Weights of a small mixture-of-experts language model, trained from scratch on English Wikipedia.
Size: width 128, vocabulary 8192, 22.3M parameters.
Below are experts of layer 3 (counted from 0) of a mixture-of-experts language model. Rows are named router (the router's row for the expert), gate (a neuron's input weights, with its number), up (a neuron's input weights, with its number) and show model dimensions 0-127. Each number is 128 + 24 x the weight over its row's rms, rounded and kept within 0 to 255. Numbers have three digits each.
After each expert's rows: a language model's description of what the expert responds to. This comes from a sample of Wikipedia text that the model never trained on.

# expert 1
router:167125106162125135110091094133149150159154139087113144112164129109152164156113148075120137105164119137106131109111115156086167130113127097069152149139100127131155126113117130081132141135155104084110128138135120110142086122125121138139174130090117114108109131115097122148154196101130140157120147121121135137190124138126130120160104115128128154115096077157130091092098104116165129117136
gate0:105101150107120107108157133144088110113109143128158085136147112124111093102100131143180096186104084147162182136138137072155104095117128101090076130110121111133099120129125154149128129121099105138136152123137106119138155160142133109099141128152147168136125128131149103090078093132117120134132147121130143134097151159135092124110130189152103107143156141108094104123158154132118156099150
up0:147164141130109101116206098134164142089153107159145097198154147120145108148151146121164171144129164112115109148088151138119146104110136168128110118126121096137133128124107114120152152139150119136163093157129116132107087120169156150134134127119123156089083122145129168115106125156117161139127115155099172127094165167128105159152148122129139136131118129125118128117105137150118133125194
Description: Word-initial pieces, list digits. Opening pieces of words and names such as re, j, Z, plus year-final digits and line breaks in lists, tables and sports-career pages.

# expert 34
router:152108120083106127134149082068105129086114167146154138120079099123114131147140147155125148112165109134140165110178125076110122128174125124157109187160123111144095140095105146115129119116151185121145117126139140079129129120126118152133129137142121137158135123125128133144143187111089102104133086133101124124126128090106102093102146099115102153141127158126102139141149110123113182112128
gate3:154123164143095117179177088147133074160152147097106140132117097119112106123129109122172127129143148111102135103155136109104118144132145147126127169139119131157143108109125114111117116121124130120140113103116148100082113069138131129139091173151169148090117117171163144059104084157115108152117147146141105119156132124119153133102111094123132164146133100078131102126153093152127111141144
up3:128146109126118084126200131179158118135160149155119138110149156144126066090102159096109136157143150134105114165092102137124119101139138157155095121150131123151152146090117105137130140133155124088159120126139144112137066099104139117145139124136130124105134147140169094134173124113162106110162157091126108134128103099108119108095121133137120135140120098176127112148068108157095115133123
Description: Foreign name syllables. Middle syllables of foreign, especially Korean and Hebrew, names after J, M, Y: Jong, Jacob, PopMatters, Aztec.

# expert 10
router:094156121113108135105162137139111159102118171109175140105090125144113154100088159137116165151143145107106141113110147166136116090147117138108141081120097097140104116152152133133142139130133090160138118065082160140113139133122101150135108109091160120155136096114113144102086106152123085185128145141105115156111138174138138155140136129123151113127126127173101143155092159155156149148127
gate0:140104168110136131134097146147105113069116101166132119114123113123144170127155116115118132108135163106122121166081200161127126102116084114179109135121108096105108145122133152113132138144129129159126132120153124157131144135135126169137134111131096121135133130166084147125068133150119137172135139131156118106136148176117132072080137158117094137162092094120128177120139119111118152115164
up0:173113131124116113111144115160117102092089124129137158141134101138164141102153108123153133097165156087134159147111173134115130100124133118120115094138086127083117112125167111163148123121117117134089113108135123100177172117155172120131123165129092111141141161115126130110095123122086107152076145116186141133119146123121150101095189121077092151135123119126117144116137105155142146167120
Description: Name fragments, dashes. Middle pieces of capitalized names after R, F, E (Rialto, Emanuel, Fifield) and dashes or slashes in score and career tables.

# expert 44
router:143132152132121133109139130114122121118119111144113113128103121149123116196184098141118118101127093161147132146148148146135116098151170138104134150115150118108142113109115138150178112140121142160133097119114095170134099094125165104163137154138118142138106183127174105140146166101124118129114118097107145149129162111104105098099129177159079148128126111139072102149121101089069163106120
gate1:130125104148195077124201163122168141097113126146157133112108114117128129143128157145132149148127103108133101140081145103135101083124113131123114102104112121088107126108122155106132115131144154128092118089095124129107097124143104166135108100116133150143122138152125149074073115111149105155147142148141121147096166124170113132100110122135140083141169112110099164114145178133119104129120
up1:136073120127091173130123089153145083090140115146113117114115119134093135122094112133115126128115140153135112071136175122087086137154112157137132087157140134104116080136155137122128116142152138116112111116130151095115147153131143143154143141124137091123159073156165150132160135144124170099070125116126127069119153140120162085127122155091157128141130172136120136150119138082129118132154
Description: Name endings and first names. Final pieces of surnames and titles, such as Sol-es, Sal-to, Just-in, plus whole first names and places like Michael, Carolina.

# expert 31
router:166124105163126135111091094133149150159154139087114143112164130109153165156112147074120138104162118136106130109111114154086164128112129099068151150139100128131155126113118131081133142136155103084108130138136119108142086121124121137138173130091117115109109130116098121148153197103132139157120148120121134139190124137127130120160104115128124154116096077158130091094099106116167129116137
gate2:098089143120130110115155154137114129097096155161178108154160093111141156100114130154155109170110082137157147126131145109152093121101132137170083112144131092152136142109149140121109117131099131148121141091127108141148139118139154133121176112146153160155141173114146123078099098137090121132143137126112120176121118106161088149115108177148110118141152138091095139097142176102108101108124
up2:154111124099143094125134057088133109112149138138161128120139111109176132107153159141111131133158175158105122118081128126181127079121085181115119108161125160113155129127110156149091125161098142151129134165130156104136115155146160102076107154137143124106111155153108156147130103146102100154140094134140132115141137135157111115112125094141121127121179128124107130123076163149122118148117
Description: The after prepositions. The word the after of, in, to, from, and capital initials like F, L starting surnames in rosters and credit lists.

# expert 6
router:166124105162125136111091094133149150160153140088114143113163129109153164156112147074121137105163119137107130108111114154087166128112127098069152151139099128131155126114118131081133142135155103083109130138136120108142086121122120138139174130091116115108108130115098121148154197102131140156121147120121134139191123138126129120159104114128126154116096077158130091093099105117167128117137
gate3:109133136155138110146157135161132114090142128124172109101109128141088161107106137161136099164096081144134150122140136108153081089116121131128077130126119092128117153139118150128133132154089166165122141091130125133145126155144153120120135097157170167147128106158131113075088110157103117094134153102131140152128158138133112109098135153151132088140164148063105101149145152129112116078147
up3:135103117073098166052143142139137144095178134161103121091121124130134164129117131140113140156146131153109125076133123146124104147132151070124126058110133099121151131115133166123126144137115127121124148130125165140130146112117100137134100112147096117114089133103112123102149129116091165107190160136134144135148130107083139115120160119147115099179138121114170159119145135172113133154137
Description: Numbers, dates, commas. Digits starting numbers in dates, scores and asteroid tables (2001, March 29, 55'), plus list commas and word openings like se, thir.

# expert 36
router:166125106162126135111092092132150150159154141088115144113163130109153166155112147075120136106163117136107131109110115153085165127112128097068152150138100128132155125113118129080132142135154106085109130139136120109141086122124122137139174130090116116109110130115097121149154198102132139156120146121121134140190123136127130120160103116127126154115097077158130090094099106115166128116136
gate1:112126140145144097134154170163104110086135137141146135113162124151078107133096129194150084179139108134135167139125125112144080082118149137130079151109135111122131144112112137102103161156082105176114151098125116142142155151143128129112152128129127179141120131128159138082095135155111135127152101122157138138100148149126099137113166174162110112133143123084088114099136127119114148115110
up1:118068109142165132092104143136159139131145095140102138115114112081116103145138134132121124107153095109140169108139130116101092105155116124074137112121122138144130116151123081126117112131141115152119085102132094107097103113165100135099110143139121117145183123087096146123104104101162122153100153125124125170099174110101162111144150109103123124170120151105150132119105045117135114132143
Description: Spaces and organisation words. Spaces before numbers in tables and words in names of bodies and roles, like Ministry, Minister, Battalion, chairman, headquartered.

# expert 4
router:152117105157104103113095137135161126153101095185142148148129091139124094102127144117114144150133161071107106145176139090166125132069118095146109142130133130104122135155153093163164104162140172137146128060166114119127147104128109110121163156119107133138103145110122118150079105130137136129121103098123106122083108126123143145119138158119144161146120154108126087136113155137137077138116
gate1:119148123143128087078107123123133121110142137076079122186126127109140122100114112134115158165117120171140132138159145072142168095100114095139112134130134144099154106155123107118106090193118116147112131109140123103147111162182137127082115103171143137131168143159108081153103108141152105118143128138130183102111127166122126108133110122122124108163148117136142129143129130098158164107116
up1:111084073131153125132107125104097179134104166120141079134114118108107148122145141138151118144160133135126108131089128156121126152156155130089119092114143123099103129142097137136093139121131144132140133124112144147097181144195073121131102118109156125080098096136120161164147162173162137111106101109107113142118147132123102098162124148149162125108127127125145143096111133125148179161092
Description: Second piece of words. Second word-piece right after a capital or first letter, often in headings and names, e.g. G-h-assanid, F-i-ães, Pl-ot.

# expert 20
router:091103172124174106131133124126093108125112114136164104089128124123124096131100123142103132142113139099112099144091147119085110158160106112137112094142129169133104122100109093133118090137136115178106131139118108085102094155158150137139100084116139146074160157154151140150150124136132108123107177139129083111137095119141135105104121131102119112096159126154168151115125099078129109083157
gate1:158116133131136117141168132077080142159114130115151140104129115134153163117073075166134126177118115107109110186113129097128145160125123113088109110138118129123135108147111127110148134157116124103121160116168095135141172092090097110120156106118189107112093146128132127130162105134121136158154160129149110138106117135166128147090131150125154116093131143145124141079184131107116144122166
up1:081112147121164113106175155150119124146163116108146124101117131154129139118089096122132135119136110077141115151152101124110100149151102148076147098141110105107151098177091128121124118163116134126110139123147164105141136087111104176117132129176107107128146157134110114158137104109122097102141165120116083093111093125149152099127138110104161101073128131138100137115164150093086141107157
Description: Word after opening parenthesis. First word or digit just after an opening parenthesis or quote, such as (right), (age 51), (96.3%), in captions and profiles.

# expert 30
router:126099121118160136149119078136107122112159108133090119080184161112142098110163075180129078148105143160150119118101121110100093136090134151138124144096149171111133123140139143150119132093111133109105145173176112147119109107125154148116153132137112103088136141137146149128177129102130156101121099120177165153137129118147126109121123126110108133111135148090133135098152086086121097133149
gate2:112113132165100110110125109134097141146150154140108131156140191115157127124111127155127066153150160193097118104140138169152107098157137131101127166102159130151154145116141127126143124107145119124118174108140066134135145116173093130132074120165095112122140131121108123132138121134147143096116125121105087127092159099166088114143136160147115115129187153134121093109150136110128149114131
up2:125115148138123117133070120134141103117137149134134115118198169108113113138114153091100159135123151162088114139148125102106136123083128152124159089076141117166132133126129128110093151136123143137145157109147141132123105120170151098137121140126132098107104114177130135103142124104166136085146115124125100120173104126160082185144153155152175150125103115105138107153132169127089100097151
Description: Common nouns, word endings. Frequent words after "the" such as only, time, most, formation, and endings completing words like Thous-and, found-ations.

# expert 26
router:167124106162125134112090094132150151159154139088113143114163130108153164156113147073120135104164118135106130110111114154087165129112130099068150151138099128131155125114118131081132142135155104084108129137136119107141086123125120137137174131090118115109108128116096121147153198101131139156120147119120134138191124138126128119160104115128124152116097077158131091093099106115166128117138
gate0:167144112128122130154131186115136102143121087171133149124132098140096116152162153125155112148152063120126147160098137134105111091125142126100115126079126158146171144172133147145092111119079169128107132141136173141155116122124170122176120095151137107113081100129125131113095124151107103102106175141138088152123128138109125124124113160142150093175140147125163145114139143134152146116143
up0:105124141100176119174175137108106143118099128133107143120159108167080134120116137154118137118133092106111122120148127148137136109168144140167136155110139133123105133140178092148126094105160146098129144132147127135126163111102131111146178153121109175172159154172156119158112153128106136123128123099117156144112092131049110143109135132131145148152149147125139185134135129138120135127196
Description: Conjunctions, pronouns, table pipes. "and", "his", "he" in biography prose, table-row pipes, and spaces before euro amounts in prize lists.

# expert 22
router:167124106162124136111091094132149150160154139087114143112163129109153165155112146075120137105162119137107130108111113154085165130113128097069152150139100129131155125115117131081132141135156103084109130139134119110142086122123122137139174129091117115108109131116096121149153197102131140157118148122120134138189124137126130121160104115128126155115096078159131090093099104116167129116136
gate1:127146150125117103148151125163092109112136155155141134138135122094103134120132132143128112147125069149128133149139128067143109110100107150138083097115141104138146125103127148114121098109064124161136126086142111135167125144170155120123112106121156146199130113153142134078098105104111083142146147165133126154121184124132105155107137131138119070168146131090122095139156139146130098122105
up1:122120146119094109145114110151110130107133165111158153164129120081127118090144152116137120101100121162125156093118137119163125121143107138117119105154114117134116133104094189191138138162113129124167111121155110130127159158154146155110128139084136126140122172180138161105139072117091075106147108152105120147109176179167130149158144110109153102116106152115113127123155129130132138141163
Description: Function words, currency. Mostly "in" and "the" before locations or nouns, currency signs like £, spaces in non-Latin text, and some nouns.

# expert 41
router:165127105163126135111089093132149151159154139086114143113163129109153164155112147074120137105164118138106131109111114153087166128112128098069151149139100127131155126112117130079132142136155104083108129137136120108142086122125121136139173129091117115108108130115098122148153197102131139157121149121121134138191123136127129120160104115128125152115097077157130091093099105116166129117136
gate1:117165183139127151113102121180109119115129155089153082113119095120166119102112136155142100136097150128138161111149170131160091169122136133159131095104087133097131132177154164167132151164126082114156118090152139158146103082164116091152156135143172124133111162112139109129130122134118118120130097082155137114154160147121130104117116123136124143132141123083137103123127162123097143132142
up1:136147121103096101143143176143093127138151098096085175115140141068117205171110154125140125125127117145116134127113088138142124148107089163138150143136144095159159149092117126125111088155140136145131130122131121103109144164129157139123106145126080125123107113190129140129135109106147134148156129130083107188155121145079122173129142105113139128162146113133138129146133111134106103113096
Description: Name initials and symbols. Capital letters beginning names or list entries, such as Jackie O, Al-ma mater, I-95, plus £, dashes, and stems like pro, exp.

# expert 13
router:167124106163125134111091094132149151159155140087114142113164130109153164155113147074121136104164118136105132109110115154087166130112128098068152148140099127130154125113117130081132140135155105085108129139134120108141086123124121136140175130090116115108109129115098121148153198102131139158121147119121134139189124137126129120160103115128126152116096076158129091093099106115165129117137
gate0:152104170142124107154165108127105132096139116142167149131118119130088140086115138164162077150116133177125157138136133094146077106118146140147062122115177111127143125120111154098123121168106161181111130098113105127140138143147154128082115134141136162135113129139104151080116079163124112126156124137127117137135155167164091148095139169161120108122146136122100103109130146123112135099112
up0:124042083157146125144135097122081119101130079094111139146135136111080175119112144122151108159116110129128130123101145111144114135119130100179102151136119119112151114137095103105124123113120117174093111125097117134136115149101151123169113163124115139144148098116115142132095116159128127138105073111144110093117093140118159080136115118139091134107139167131122115076101106163093111113117
Description: Conjunctions, prepositions, word starts. Clause connectors such as and, but, for, against, plus pronoun she, word-start pieces like cal, ex, tri, and date digits.

# expert 5
router:121151099079106139108119155144072160139117152108121128115126113133107085103137125166124129134139129137091101099124140117115136092095088163149134134103086160113106152125138097118085148126122116113107163132129173120138137119099151142132091130173155153122152098145112142108072131086098161115118103107108146124140176192156150138114147113110082124099116154114114166128093142131110130095132
gate3:140109145102135122166114130139095130105175147091138120131146135089108143092132138201140117219113126121135115108159135107111117128148116136106133127125129107151106136152108116163125111144064146135104129132139138158122161148116168141122149129113116132127121086151166130098114152099112154158142123117106128099154124150114112080098125127119110082120120119090122172099093152087137089090120
up3:117120108132125134126166164095128183100108128096094104120142127142113165116094150115108110135103122127105143139127161130112170145133132153128095141138107136162147160150160132147085133198075136125136097113116135197128083103135093101109113079137142149101163129145133155099106128130106105145132190144114131122104087102100134155131114116131104131160146117155145120110102118117084126120134
Description: Capitalized name starts. Capitalized name and word pieces and their second fragments, such as National, Andrew, V-al, An-amb-ra, and table pipes in lists.